config = dict(
    init_std_router=0.0147,
    lr_router=0.000482,
    max_seq_len=256,
    dataset='wikipedia_en',
)
Below are experts of layer 5 (counted from 0) of a mixture-of-experts language model. Rows are named router (the router's row for the expert), up (a neuron's input weights, with its number), down (a neuron's output weights, with its number) and show model dimensions 120-159. Each number is 128 + 24 x the weight over its row's rms, rounded and kept within 0 to 255. Numbers have three digits each.
After each expert's rows: a language model's description of what the expert responds to. This comes from a sample of Wikipedia text that the model never trained on.

# expert 16
router:123088136157169120130172145175108123137155139158156167167132110114119103120156142136132163131098099103147110127119122127
up0:113114100124155143109141150105154105153178169105105174130140131151185117114150113128165119139184145112127148106105148095
down0:137131126101139153145119151083153119161141124122110126128150160116138122142130121117146137095139125155191136119101103151
up1:112113140113129111155153138136082116183116130157141143094177107087126082138155138125166151137128118091094106095151137114
down1:127142106164175149087133131162120126111142146113097123137131144171110141132109106113172144097143153132136140195123134127
up2:178125082137115127132108137101143108116124114146174173103165164112113129145132107088154157105140118112133205149126186138
down2:133093194111096090131170115115099091083127126150096143130124090132109125144132104130126097164133133162099086151155121124
up3:149080132123149101154078166164180141096165103145150131112150124121115141136147142131085153128133129059163126079118147161
down3:105159103126139142118144142124117163131122142101139123117146137129120125141102150113171119064145154149070134164115078112
up4:130131101126150121123137164153164107136123105157121162113127118165117125132158147177097138157159124070153146121155097138
down4:101141100117165134138112107102106164133135089126118100113129182092133084117138125086113149140113157115166158131118119166
up5:116132130096144136148105100092093117156178120120117143125139139120109112136145152128152137148137140112153111112129142121
down5:135147095126098142119136127135179092090075152129171118125140128160099124117114142115099148105112110160144130147094110073
up6:095112150140159104080144116109116139124130138117123139107146134120116082114117153145150123101119120135132107138100122095
down6:153149108155136151129113162143139146174155086125137138130101133150148160163131105145100125127118131104120122128119128092
up7:152117144113123125160129195131173107192178140110133115149132162175111117120147132120126138132130126096163134151090121124
down7:117129125136099113147121118140127140110126130157109125120097154119136118138100134128123153194176104171166156131148124110
Description: Opening pieces of common words after the, his or a, such as se(izure), dec(ision), re, dis, trans.

# expert 30
router:122124136142139122141176152120121118142159150132134109151113169118143094126114116142115168095103104107144114132126117125
up0:109107142116202109112138173129113123142151097113146151167083130137122104082137132095112148160133124112142127179118124135
down0:113114114166106102112162079114113142126129145132107093134135176110102112124126108149136100123124168122114133164175134121
up1:153089103117176155106153133119132125111113150097109123114116123144123109101138097064111147147118128111112097090108143126
down1:089133124136130107111152178147172144064156111125102138093129119122114173172157147157124136137141123144142087151152129130
up2:107110169112148139162148128149107146148151162148108118098124128103134127117108110128126169117122090155136149162157102116
down2:090151134087099167126138134094101115121123138180115146086147150064146117094132110143124166117109141126104086104162128106
up3:144099153154109132096152118113135132081114144117149149115098166137175079138128154097149189083124138115143123133141139132
down3:110127143130154153120145129137156087177143128122123130113126157117149110128123153139117140124137137118173135112093150111
up4:152151142169107105115142128138134185115097151112140142142100138143095103120110146104135136097132128125108139155161145119
down4:148144104119107120194121133126129134174155122163134131104096103178109139121128081133109162096163160144156123138118153177
up5:148129113132133142148175120142137106114137108155130127135090129115148147104073145079116154146157100142121122115104124105
down5:107121111200170141129129141131102181084124150174107169103117177112128102114154134135121127158103132086138149111155106104
up6:150069111156149116126185130121137157123157104124127069113153121113131149106127095107107157116143158116143145159154126118
down6:143114108066119127104133112115132142100137066103164157166133141122094152121104156127155078118103135109133063116147070145
up7:124109133116111116159160101110151087136136133165161128155134132143133110117120097130102111102163124115200127161076136114
down7:127157073097142074149122153107149080147105128144136131098126103183167138124138106116165128142138145147170119156154140099
Description: Given names and surnames or their pieces in Western person names, like R-oll-ins, J-enn-y, Jones, Lee, Kim.

# expert 44
router:127139111153172143120154137167114127141127151113151146118129144117103101105135114183119128116114095091141147075099129114
up0:112162148131140121124141138128109140155127129148106109131093161142094110098130081096097145123171109153166148130091140121
down0:161146105176157165134143108160104126113134121115129167151135144122116166116142100163115133142079128146102158164110150104
up1:146163140169139114127105100111121119133122102105153157146126170126125174126144103131113144101095128097115106124157139143
down1:096093125109152124147143114119096123105158154106138145112135129116101112111112139110165101142142159090121141121113112146
up2:152125122136147121124136095078142130137098144141187074106147104130142125104110171109145114133117163155126158142126102139
down2:121126135135113119128174149131122134123078116180128152166145107099126132145141105122109131155107136116132171167099165143
up3:114144108108107171147148108109110155149096108107132116113149106145131153149086148146143137130206125133075103146090130074
down3:136120126116082149150109129130151109101135144113151095155100184103091088096124138153138105098140160136094120095171132137
up4:150117149148111098096125129126145153130156123108097165107117121158152185134141107051141162166115116186111112150166128161
down4:124145101125150104163115119120134111109086049153128114140155130132096106127103125165118130145141110107145105137110075140
up5:099147129113196150083142155094125152111132138109132136112125150130131143123175142087105100111105089125152119132108117141
down5:145117133083154102144150135138124142103142129171157170144139141126142166177108158156147104096099122110143146176150101152
up6:129141128096153125124144135121149118141121144118110085144100140098167106089134157152131146091101125135089142156158111103
down6:158102111142126135114125067130153147120157117151143117128141122097098122155150119097113129097153124107116182125111083154
up7:105130117119127106135132150114109156122113159153151155133140159143157122095080118139082138140171163124115163106124130116
down7:139092155116114135117152084085130106118140128096161112122137156142143165163164132105132104158088115123142121127102147161
Description: Prepositions joining phrases in ordinary prose, mostly of and in, also on, at, from, into, during, between.

# expert 0
router:109108151150134101127150150152132098119146101123115155135113135104092081120155108144134109107138114138137099112115121092
up0:157164131087173145118149112123155144145148166126182131117178130165133088097104132102183104164128115169120131153098148166
down0:133169101157156099108150125172160097075157094141124056150145142105125129160091106102162109138105102112143171104182107111
up1:120138123102069100085110132097172128155123137129151117140112116127125132156100130126123096113124098116157133124161104121
down1:125132046173129134153090110105103127100132103125079138150163122116119103101128107113121131138118139155119110095115146110
up2:125144127133119083173103107124129100170118100124141161123116143145160093084119135166143092148159127107103112099164128119
down2:110106121133194137116167189167130120121163114153128106088118113129153163139126134159106135130149126109137136126147154143
up3:141137131113111126135191118152173115124095090092108117157128166087108079134129109151106119106150139145104125114111125108
down3:116127161096148166088087136135083148129119115124106137129183113102120110160168133093165140116144127121131146143120126142
up4:142090127173079147145115112126129133082149161131086091111119165138160106143129148099113112109130106115102109146186137131
down4:129134090141134129135104080139128128117135149174153149173107100158140117131171154120133132134120137150124141134138120156
up5:117119126160132153121104101181124104130145096095121131129171135102099100136110094149115081100090157167100162174123150085
down5:114152121079079159165137153140121134142157148110145146169101154119109107087172131148074096126171115098148115153168151135
up6:124123098119119118110163124126178111120096157104132127134123155096108099117112075122148193136108094122099111109123148138
down6:152142127112153093124081191122155175116108131105132149147177122136149153119201111126128156148086071140089116117116148119
up7:159134109140162097096120142094114117144103158101124109130142148090133109120118098118142125123125148101079134124115149152
down7:114130136100106132124146164154155121134134116115147189140153144123124155144130156126139112100155142121141116070130119130
Description: Short inner fragments of ordinary words and names, like sk-il-lful, Demet-ri-us, Off-ice, plus the preposition for.

# expert 42
router:112135115159148103142144153136091091136143146129122162111128147146110114104155126164143159147133101114158116111132104118
up0:137151138126125095145135117120170095145113095091164125108067118135119109150125132167109127093142121134139171134175115114
down0:142149142168084123092106144149121140168108120143086159102205150148169129133143148134141113121122112128154124104139143121
up1:125120092085143112112153116143168167134126134105107114168108149137132132109176146157113148115110171143149120099156156137
down1:140124182139096163150071121088100120144135086152114123115132116127131099126096100083115123119133099144101111136137134121
up2:148145125111124125113127119126119121145104140144150145120101128058144138144120164134141104110175105156160153106106105143
down2:122144105183132107131119144137091121142136134146109100167149148148110147129153153124140134128116118126093151087114129151
up3:134109127144118111160143146103104154129125127127126127121104135169107119157133127100104137140094144115127140173101128136
down3:149126186105126105123114116097146100122090137116162118149144095131101156148125147142145092127090140101121118137114139101
up4:122105109135103085087119116140132116090107124179098116133114121115166135111151138102124098129095138121112092140182116097
down4:135124169116116124139103084119143138170135107108151121123137117160103142137152157153159198172137096127087096099105154122
up5:116124098101144136132133118115109099160148169085109121139115107131046076127145138112132096120134078082110104117125118120
down5:152120095155113114129127143139173125159129123152158142117138156108132144134086167108123107160139166126101138096130154158
up6:144154135149092163091126129101158123109133117123139128146136149148130133109130162137106132115113128123117123125106181153
down6:123150128122173138146129096120108139115120109148127108134126084124150110061152130112138135092124133135120127110170108143
up7:138153194123195141141121102074118150125159119118157103120130121144149098161118127105118141147123125122145123116176122161
down7:072098129114147097129142096142123087146160116110128114104161111121114145110117144129116144176128147112112081112127126145
Description: Pipe separators in wiki tables and hyphens or colons starting infobox and list lines, like | 1986 and - Website.

# expert 5
router:137110118149112124166135140123104123127121105131164148120152144116126119148163152153113128130089105106138100135088150112
up0:116115116140120152121171125152104085174115108134148083134140126127130071136110113118143135157113132120105155100125138147
down0:125172102112127171122086142101111124131137155128163119159145148155080152110141114155150112148115131120132114157145128093
up1:092110130117092133070121077120144137096143158127101125085098105116148101139088100106133143116097089125096110095122101135
down1:154094146119150140127069114098122101106120101120099151183157148161130160159084110125134159148140121117188147141124100152
up2:123125147144179095147064094122139113129110088160125117099116147166143130169091142119147139124129110120133141128107142136
down2:118157151103142119083148138153119089121156188097125141110142128072093127124141111126125133139134185114125086147128120114
up3:142149113132164119104126142109139137133135124123167118146137163128172138169169149166090109121134129091120072137122105092
down3:113131090142085139129115107145133152148124120126166123101157114137131123120103132132108129143120117167141132139118202132
up4:112108139127143140152110103152157149110156121129160143117134148111122136100117127108114087132142105119074146127131093168
down4:140149127154112126156148162096143079106096117131131138128120139105148145103132152112168127118084159116122117092099121115
up5:145087124071102125140131139109092128109101114141154130105127098128127116172130150088157115174108102113134148103111161085
down5:127136142154134144120141160131152100104095127086130118129106135102091135118138138131144171121159133212127115154118106134
up6:152137107103186087143112136172118123161122137167144165134139107155151156170144141151111150116122158132149124102081128144
down6:146125093155090102157078138121144133088145124138122159150145139109153138157182101179131111098129147107129110144141152140
up7:129160122184180102123143117091115166126155116132120086098173162097128144161153094102126129134166175132140120169122129117
down7:120161098127156156161137123170100149133136126111156132134089086111064118169114173116111140090129116128167151140126152130
Description: Prepositions and list separators such as by, under, with, semicolons and dashes, often in credits ("Based on: X by") and sports or discography lists.

# expert 53
router:101108145148148106158183125144121106110127165132158090150132135077157120123164133145127122121105144121106118100120135107
up0:118097132099088098192103121104130146132151108189127126099179151134098165107142115136143116121145148150118128095132125121
down0:148176138122157122122156115097099141150101173112130146125136111116129117145131131144105112146086108090138098152116132108
up1:157139151120164131131115113146109076100115143116148150097148112151159146112088131120097176086120124191102105127085087124
down1:074154131132122131151137149107170105154161097122144111121127178131128110131107103119124138155131153107131129152156166168
up2:098077121148134116119104156144101113123111149133123125115140115127116099144124094107132159126135128113085085145177164131
down2:115116122137128112147139083158123109167124104152136145096095135150134139111061159110123117136105140134150130085101128142
up3:136132141194138117122126116130120098124123116114101135145101143184133131158134161154136122115116100114101154113136179077
down3:105143116109118146092148148121131140153135107098123104073130119130110127075132106076108136097160092147160125139152109145
up4:074137119162071124092149118136162134101101109154144095104100142152130144187121104139111163126132123134118160113162085103
down4:113106149135122171177110136141115138109144157143120169135126134126167140141138137104145119107153126122132146063149144110
up5:108109124139115183156150107121100162104099150156131127165157135115164184121116157131163101129109136182110142125104095125
down5:128096091070141082059111112109111127129152110138124150159135128087137144090113123104105166131163123101119136082135084098
up6:164138119142096114090176097137086125110119148127114125138125136094087179131137145102144150166140136113160121141153113117
down6:092179132141145115125068140095089197145122152099176108107125113131107129128095165170140111190160153145147116123169137133
up7:157141123093128153092096151109127116131118146081106130114109111102174113148145079152092140141116166119114118111125139144
down7:111139148169137142168111129131122129127158089080094131128141132100108150079126122104080111128168121139098131144159121155
Description: Symbols and units in infobox and table data: UTC offsets, coordinates (°N, ″E), bullets, signs, Vehicle registration fields, temperature parentheses.

# expert 56
router:125124128145118142157133171165106110142114179120179158130109123097124137111104140141122175088127130128133110125093121119
up0:126078082125122120156114109097185136158150134092133095078111134132093104132145113129105127131145139142132142141122141141
down0:169118080137158131117153154115077106078105119102124184164098133127118132118097120127130089109094139144092088095150140131
up1:168146115146112160140131141098132106120113165106158116132135149127108107120116110148132124173126122196132145131137120138
down1:110091124149167136137143092104133110143127148127149095152134134129127122158136101170091146124117119108127107080136125143
up2:119156117110138150104159157111172136175161123169137136110134116148134152121121175152112113122130120120098113119101115192
down2:118119137159122145138136137170126092125136176106123125119140145123171122159082108071133145137141134137121169141166109074
up3:115168146139120145089132112074136119119108148094172131164109120159156103148183119107135144123145172151160134091174152086
down3:103132153123110144127094071150165090104191111099145118098105147108125170119113100121132121129080092175109135139140136139
up4:115100151164100128127133117114138147125180129148083121171065096133132140133131144131100147131142139140178110143145099150
down4:112139111158137125129137131116110130170137161116120151122139114145157114136185116152131105123134182144102116108095170125
up5:132113081114120104147124169140118071184146121084116099145164112143138160139137153126097104152122118095148075141111148089
down5:101115165167158110141155123127188122139115126150105145118129131144101091108183114138155146111097161100087160128137140144
up6:114125096110131169121070148174151136112118167106153140123124153123138095128105134144135121112099181108116109131125172163
down6:124107130146132123146145155121162127144140103134136087172121112130115135163125150099156153118099121138153126139144115124
up7:124123159140126131157149154104161105133140157081141117075122114119134107153116168113151119131171127120129085116120158095
down7:089075165138133163143142132106113149131135161122133111145116103163069201132139083093116117102136158107133133133174147122
Description: Final pieces completing nouns such as mess-eng-er, sket-ch, spe-ech, plus program, series, television; also Thai and Greek bytes.

# expert 60
router:116120163139143130150150160166095126129108135146158152126128123134114133123137157145090175128090154134130096120137102113
up0:122135126145123132128126163142086090115148080119123148159119145107112103111117116065116167079158119129162124083113146144
down0:162093133140183150150151110126099099099123121145139160121187127146153124126172134170159122157148168137121150166174070085
up1:133146116132130087120159132093095152144170110122169135107110116126116143131155098086123146124151125124136151153176118183
down1:133113155114162157138118115149112102118219094134100147147142077140151127115100121128109150152132116114112149076117139102
up2:129110170152129072134120120119099112125152113143144125127100167108138136147101067141127175169152154131118114099179112140
down2:114123059129152131190143106147180145132114164130119123099125105129128111109101068124128135143065126097140147142078136158
up3:118142129136108116174154094122106157123105148102170106144140145119152119149116106096147130156104221167128139122123123109
down3:123140115141079129133097140099109115166161140109105106118122119080142141119158079169123095127140083099107153116102140123
up4:112238138141118139121112103084078139090133122114138084111112092109133168136145123114104127172140156140147137135142119161
down4:147112131130136096102152123155125109143102108119134128087158107136161111144134105121127097146148142104107102107134136174
up5:102118155113137073166115147086135116091129091129134136157133163112098090107154173085128145106087165181104126116156127103
down5:129087100147145123128108133095085159089095158103121132127091134125080119124132118158153113125111123109155127157108097120
up6:119082150163154141123066125156106111144139121105110133158119111087094095155139129119117105151161124129104149151144147136
down6:128166135125083140115177158094143135118120120129185119122150130108119158106123110166173106114134097081147139136126101136
up7:118086111127124122135134153144128161126087085127154132104111090128126170090150111158114116133147109158169131100147159121
down7:079168148133074124141158143131109102131140126149137119145172152154116097105119109117137149109147110139139122151109108140
Description: Predicate words after is/was in place and person descriptions, like located, born, died, population, town, situated, household.

# expert 37
router:142101149152109150134171160143118123145121157114159148150112119111100129114170125127116135123086068120149121114127100144
up0:147127121155131132115102113142147162157156104118133133139146102120167093142141151126131139166164134135172138147085139124
down0:098126139174133114107189115136133079137114168177069147093138135144135121138094146091110136147124103131139142100118132111
up1:169119147130087135160130155115164147148097164101185182139129105148139140123128114127142139110142147140111125124129174111
down1:121138128126157151109145101155163115151134094124118094075113116105153121103124134139147117124150134097162147163123085112
up2:109132112121155121101131120105106138161126144147105142082142142137159136150078144156130104096140110149149120113120149125
down2:173144157134130134141096096173154138116103123152133103136151184114088089140132106148091118123144118104140110152157162149
up3:110110142138147164100106121148145131137126134106119156133108096110105101134155151096125132173158088111098130123139140122
down3:137122143092149087136141137114144122096102146136114129150133086152169163113156109132142124166110184128126063163140104158
up4:119129151138120112119075126068079154120142096138103093131118123123184100125140150126114122122104100103134088143137095114
down4:131159135124140120103158107114063101123094120140108169116149105152080137140122128166130117148135145113151144101073158106
up5:127085146111111132090153158150115146109160124154147117093137119132123155124120176134113126171162123128134125132080149140
down5:127108117116094123103133117163132128125117098135082133136087127128096104126079161130131101123146123180138120071113109107
up6:139142123160123155136117187098105119080143141114149145139146148145096134144097168098113123123127119101143105127106130128
down6:121094093091141136099105134067175142147136140110140125172189153115168134150115145138118117064157121177133113103114118122
up7:118130142157113139152118128127124135138136116124096144126130140128102106133113102060136120109176126085155125119110109173
down7:106136145124123076158095126139128115116144058124168115119103135140139133111140131114215148151121105124133164131154145110
Description: Suffixes and words ending a field label before a colon in infoboxes and tables, like Rolling stock, Configuration, Passing yards, Coordinates, Total.

# expert 59
router:115120141152131123141182156123114101158140153153130125167117141089095114105149153130103152132142127142139139135096119111
up0:105109129170166091128146125137101120118121163164072119117115141150133101129089091169109169162147182137114157111148137166
down0:108079099142117141114095147124128152098118101146179168100124112107136129178089126158152099121155111141126104119128167142
up1:163117134128106162146119108101141138105150087104147111122125156142165158113136172125120138088137161140139135101160125108
down1:123140083155154143131094103143112157133093134188115160122136102101125126134150104131119125152139130118149111137094133110
up2:106136151149147118163085107095113109114131157121139085148132142140149134150111102133134095131109150123105132148148105135
down2:151123113128134131133112122155109132149137106141132178149087099148135082123080157098120125120125134114143139103107123170
up3:126096129102110151143136085181166143141123134149162122117129188130132128132087118146138155123133107128133145081120130105
down3:124151147138127086123132130107150122114099111154132111111115087171157165117146105108144114128167105100146129135087124114
up4:164160124121160119160125104155164118119123140139131112128112148151117097131162120138123139108140115121096145135113155162
down4:107101112143122129130163084112162134145133128111143122132140107136111145166126160141095083118164088118128115124127096142
up5:103179149136123133127114096105164139066130146142113146106108129158123125164115128164148138135098110167128128125094158147
down5:139092108103134134093143127188120143075101105101147121130145136166123134146099092129073122125156143153091137118149116092
up6:149148187142147130151128099137099115080092115140104150120151160119135112135089092136127151092127099151099125136157144138
down6:147085106136113127103120129119120138177152147148105113158169118131106127166131186116110111140177123158145188132131157123
up7:099145104119138124134138171066125113162072148130128142128134175091102108103158133102148082110147129122124145123141079131
down7:144127084111103105168136129092197106108099119154129133119164161131157073144138113164143138158106091112131168140128102073
Description: Periods closing sentences, plus section-heading markers (==) and line breaks that close a paragraph or heading.

# expert 55
router:106097140131144144167148146151111138134128160100130152135122111117131092114153138172115168108111128140098135124130133107
up0:120145146151147085109095126154150133143116134109114155121143155123163128125132134135120163154114130129146112131129124118
down0:149121131149163121145146125122167158107135129096111134186088148146118138154156152146126128089136110149159181129104128131
up1:133119119117173143133116123161134111171138136103112094107130133144118097134141143122127122134121093103122094141098118114
down1:171137165108124118125090130118123161142116113146162149134130149149142137127165141138136110124137167163064111143151118132
up2:192122136120099153106123112146167127110099088105082107144138104167153108148126102175188109107078155100137117177144134136
down2:135099130110110117145118102105127121114174167147135126128131107154123127125090128132124183138140099150128144185102122131
up3:137113134108128089152148096132136162117139185087183125113137148143124113128109129138122047154119143152090109164132108139
down3:078115126176125126137125109113084133111124113092099156142129105084197128145139107087118101112138125128099149123136127159
up4:121149137111113157135122089139154114158102089117169124136138122128162077127144145098103145156136134157105110124098124100
down4:068137164159120091094103181099117123122130158132110137115139077109103130153161134116159124125132152124128144159170112184
up5:120143145117145154136101095105159116160128089093147103108138137120131073126149136122130113116140083135099159149136108104
down5:128089101185122138129104108126122153114116131146117193148121132156129149154103147146149076094138123113135123125168080156
up6:167166170135144087079155112072129134121111126082138113141131182132168081162065135105156142144154135134129118123134122127
down6:121113121136129138088146123138131110119129137130181116102109094129181187143130105153063130158109136085148122106138141158
up7:131091113147134094126105132126125109105113105120158188149130170172144150116167127142101136089119134126116079148139109172
down7:150163109113127142134103069126110137093117114071122095119062127135119141117084149110147117148141090183116113127135129113
Description: Words in names of organizations and places such as National, International, Museum, Air, United States, and suffixes like -ial, -ic, -ation.

# expert 1
router:125131103149157133153177160134101112157169141142152128121113134105109119124156112154125172101123108144147144117148107118
up0:157175142134155163105133101130135157145124140139124149092124193167117150108098139130115122106144122165117097122147083158
down0:116125131119118119144130155088094130090168139092113132124153106092150093152131112098147102130115154121118137147122134115
up1:131135109120106147127124107156087096133123139217153116163090143105128153153157128137139131099132101107158140142110133182
down1:119145154122112124116109114141142155168122074134160107140169140134100154104156101163095183086144092150185102109089106139
up2:110169149116121087140155148128145123107111113112125115156110130126153105185166141094122091123144098136076164114145095113
down2:128115110125155111070149119125146119137099169111160144125134117121116097113117071093114098076116144111127114174113145152
up3:149122099112166170135088112094133115132138147114124095102103101131133155139112106166091143104147155138108146159111110160
down3:112119112097154138180113118097164188145118173153156156195105094137141121111118113105113124150140117125116123149172112128
up4:133139119154161114139115124100143114126150163088108128145136127144151116097130101140096146167149095169158173116137126130
down4:139105091123108146121105127118102112128155150133124106132147124114102119098138090113129141080121164147099116122100106119
up5:106118115103162130127140110102116096097109169141116133135158182102090142114118091119134178102091128090102114157107091135
down5:191123146130163130089135126126118114122154128147140067127133122127148162111160167149121120169136136170136119094111135147
up6:096151116128099117171130110105082155083114102143155099150143145119144159098115128135095081126153152136176138078122112143
down6:134145125147116083130142199101139131126094156091126157123132085126143099117155117116156122112134111128150104104151169165
up7:170122143153166154145162119095164127129077107148130092125135170126110128143168134169121159103123142133142168136132161136
down7:130111116162092079119112146146170131092115140121070100168083156159064151141119166184168102128133132145108124084115120129
Description: Word-final pieces ending in s, like -os, -as, -es, in foreign place and proper names such as Lesbos, Tinos, Cosmos, Yugoslavia.

# expert 48
router:139094117161165113121140188142110099108088134140144151091147135133107131143146134130124187114124139078130150105115124127
up0:126097100112152111102109106091122146158089121115130119131128148122132146116171120129114165148157106096078102108106127225
down0:103124127147114110151141144121118095117136133155162132159146114105123170152124141146149116101127172102139185124165093104
up1:120112116173124132143168148131117162076123123131143115122117086163103124118140150112151124087117113131094148130156139169
down1:156146122108148079129100165104162130159113137101150160140187110144096097131154126158127105160108145135173132121131156089
up2:135129150161127062200111110138129105130122110108099107114148148138112099111103118132134105138102119126145162104162124131
down2:055120181149059121124142103126118137165152113120122138117119116125139115150131151148143094150133098156109148103113161145
up3:092064120149129128134113130164129131126160120156080119079083120113152089095101134126161107170117190114127144109149111130
down3:145142103156082141145142146113123099064130116140160131138112148129123123158116187129130168122167080176134143123101121098
up4:109119120100172156114116111139113137136100147118140134135165130154164142152111112157111155138130107135129157113131130158
down4:107078103121117088162098124078157142101130106113116138122109104125105127058125145126148105146137109144120163097155120131
up5:131134124136142125105134103117162078138128116155182174140129081115117140120115139109149150104165112149173108136145127109
down5:121084121117172141129150121142136145119117106128118149144108148139115094137112096118121092131145117097113146118089124166
up6:118112144145172135117114149133107125121083115143134151121133112115112114115141136124089175171116146155169120152096157105
down6:133143112151109132140124097101114125173171132092121123113107049099114099154122121151199093127152126140133134126132121101
up7:190080120135144088122100083165131095116161088169167116145142085158139113187130161100147145112099093160154078110138118124
down7:122093135117112154098128110170140163107078133080112092123101156150145064082148136058109113132135123113108156163217126100
Description: Word-initial stems of action or institutional words before suffixes like -ing or -ed, such as support, attack, land, prov, comm-and.

# expert 18
router:105131127166132124126169162130126124125150138140168160163140117138123107118101123122124152122148122118177111090136117107
up0:111116124122132110121149146107119149141165124147162135128122123123159078132144127101134106155145102141090118154152123106
down0:127164142158087108128129142134119153096158129145129109104127112096074131118120155145187131128116158089154135151133147153
up1:143078112090126106102082075115101163126130087081148116162069126098160104175131161114088129134127109106127107104150139111
down1:128136100138132122103122114150125145190134182130117120174103143120108143133133153081095114141147126132106125145104086172
up2:083141132130133122135125137130158131137127115120114102145109062114147086181125128150127123106176099113129116139119130114
down2:159152127147098117145097150119143146141099112138162163124148139093152101109153148093115096135088145146089122104129136143
up3:136137111094077163109126119072111138125158143108093154125150140171145140136115149140124142135104141140119126143108161120
down3:152131102132108136128099118145106120124125094108131136133110178137141082098122144141114153102119113121122165155135135164
up4:129169171084129163141131102123147148073137135133153119118103131129083115131172123132140134122139129124142123132170066122
down4:109101133126105110129113133150150165141107119121119169146144090118168146076121168148066133083111121119116134143127118092
up5:126158156113154143140140146123110158137135118105142123112150095146111133122140135109162122193121168065120104146125102149
down5:139138150136144175106131107145119158153120137066178107134141131071123105120170150103152130148178133171161130148137138157
up6:141158103128131151100170108113103155041168160144110128130122118144142104129098127120135141148129159122157140157145105105
down6:151140187128158153111149123138129156161099123136115092126101120096094112101137118104181121129102141123089115111098110090
up7:123156104130150110137166115108112120108148198154112070081141122138115105108105160137172091088106141112143155151130131143
down7:143097099096138151181160128106130129144122117138123150129122153108147105142094129133114126163156180153145126108145131132
Description: Word-ending suffixes on common nouns and adverbs in running prose, mostly plurals such as witness-es, drawb-acks, proble-ms, plus -ly.

# expert 17
router:103085130145161129163146163143075122151128146162133136124131132104145120097158155136091125134132085109133114078081107112
up0:148098148108104129117117132128117146149108143129102123138144148111177116101133116126129099090141126141122148145169169112
down0:112146124159159126147125117144158121097103112104122169136105158156123164123139138146163177113094123124138116085164129168
up1:125122120133162131108136159127074135121130141111143123140143175143084131174110147117153133153126115080109137166165158134
down1:115142142147121144161125109106117155143096119161131154091087151116155153098139115123174197140134100138154145112162133125
up2:116077129095140174143097137131147138156136088117104106155148163095149106183128175118096145141128143130120101094083119138
down2:113121143158168110115126113105110154098128173140137098114138151109154157148106116118120102073145142106099104141116146107
up3:147123142163112130114148106133085101107152117119124110131161127119096102114112102116152115139091081158126127121122114199
down3:106122132148120165147130122127141133128116169139212149140121100136136140130126122126120103129147190128127141149155118121
up4:089114170141120088127115148158161104113061153144152153120184122101115128127145140121096115177123135077173126096173111099
down4:153157126127140148127106130105105167143162117153131097102102129104119131138100165095176145115117108127121133126130155146
up5:067079132137094148146110140143106108139117115154092151134161192158155116105121123090133111148098174076095135092132093121
down5:128128108131141127107149132138104156167139136144156148106124135097130110118140151156087130156158121134120125120112164113
up6:136136136146133177120104163115109133188078140118114139124113148134140148149154117113175153127150124070145146102107190145
down6:131132105170069097154134109151134129152117117130137140148136167130150090145112116140109163119111124099089142148188136166
up7:126115084125136115106115129147106149144133151155102110152109135142145150118129137152108135117200140120130147128121127165
down7:133182103130164123132158134140108121136168087120137152148160130086098125133122138091161141152106134132119082136131092132
Description: Main verbs and their suffixes (-ing, -ed, -s) in running prose, such as began, took, wrote, enjoys, produced.

# expert 57
router:146098136122170137137147179134136087149116144151149162129126129063100080087137161154124145148125055129136130142091098150
up0:153160105123095132111110072139151132109120135141090145161165167088126112128128146165085169093194112112056134101128113120
down0:107123145106145111117128164170097124165134128108154130091121134173114121144142107142184154156145061154154137126145113135
up1:149144118117077143145141159069094116155114144113113115197129137117105163087161152144123154163152135092143129104094114168
down1:096180094111115130103111136091125156144166129104113143109139150109110116136116140136153143117110107123136123111117106109
up2:127077091134145122152117122093077107109174160165169141152125140123120079143136136127131163160138126130121149153123102152
down2:124123126140125116126121143099216112151107092157117118126115090103137142126141114131155126065104113121132096104131157141
up3:116114134127183103124105158136143133132157123152160123131130140107088110153131141096136151107119092128085139147132156083
down3:145136135136086101113104172111128126136138095143110142125089078107117139119155123144144099096135141102145130143097101085
up4:121100134099139129082127148165139116142126083108127140109129151107147132125137130102142140152142098080151149147119120166
down4:187131087164089145163060140133165155187116182097113120124112127097132102100100163119101129146103110115118134154102107159
up5:147136184147126199120116117107084125141130127108150113129134128102109088109146157138133088159110114172140098105120112139
down5:151105074137160143145144153138146119121116165124146120099104118149101136157140157131138137170136131100151166099150176127
up6:147141147145139114141131087084169097148147125100109123149156140139108080140124172099111162133147102125150101075162140112
down6:136104162088112127124136123121102156158174135102095165084166086131111131166114135162112100193115112143141157145178157157
up7:169152166168145135130147103055134118084143097133163092125115116147141088117156112132142101090127149127152122111089152122
down7:157113144101110098103155102144142093149151135106162166136100115137127183116106140143123085104113115142152143120116152170
Description: Past-tense and participle endings in passive or descriptive clauses, such as owned by, led by, built, sold, considered, executed.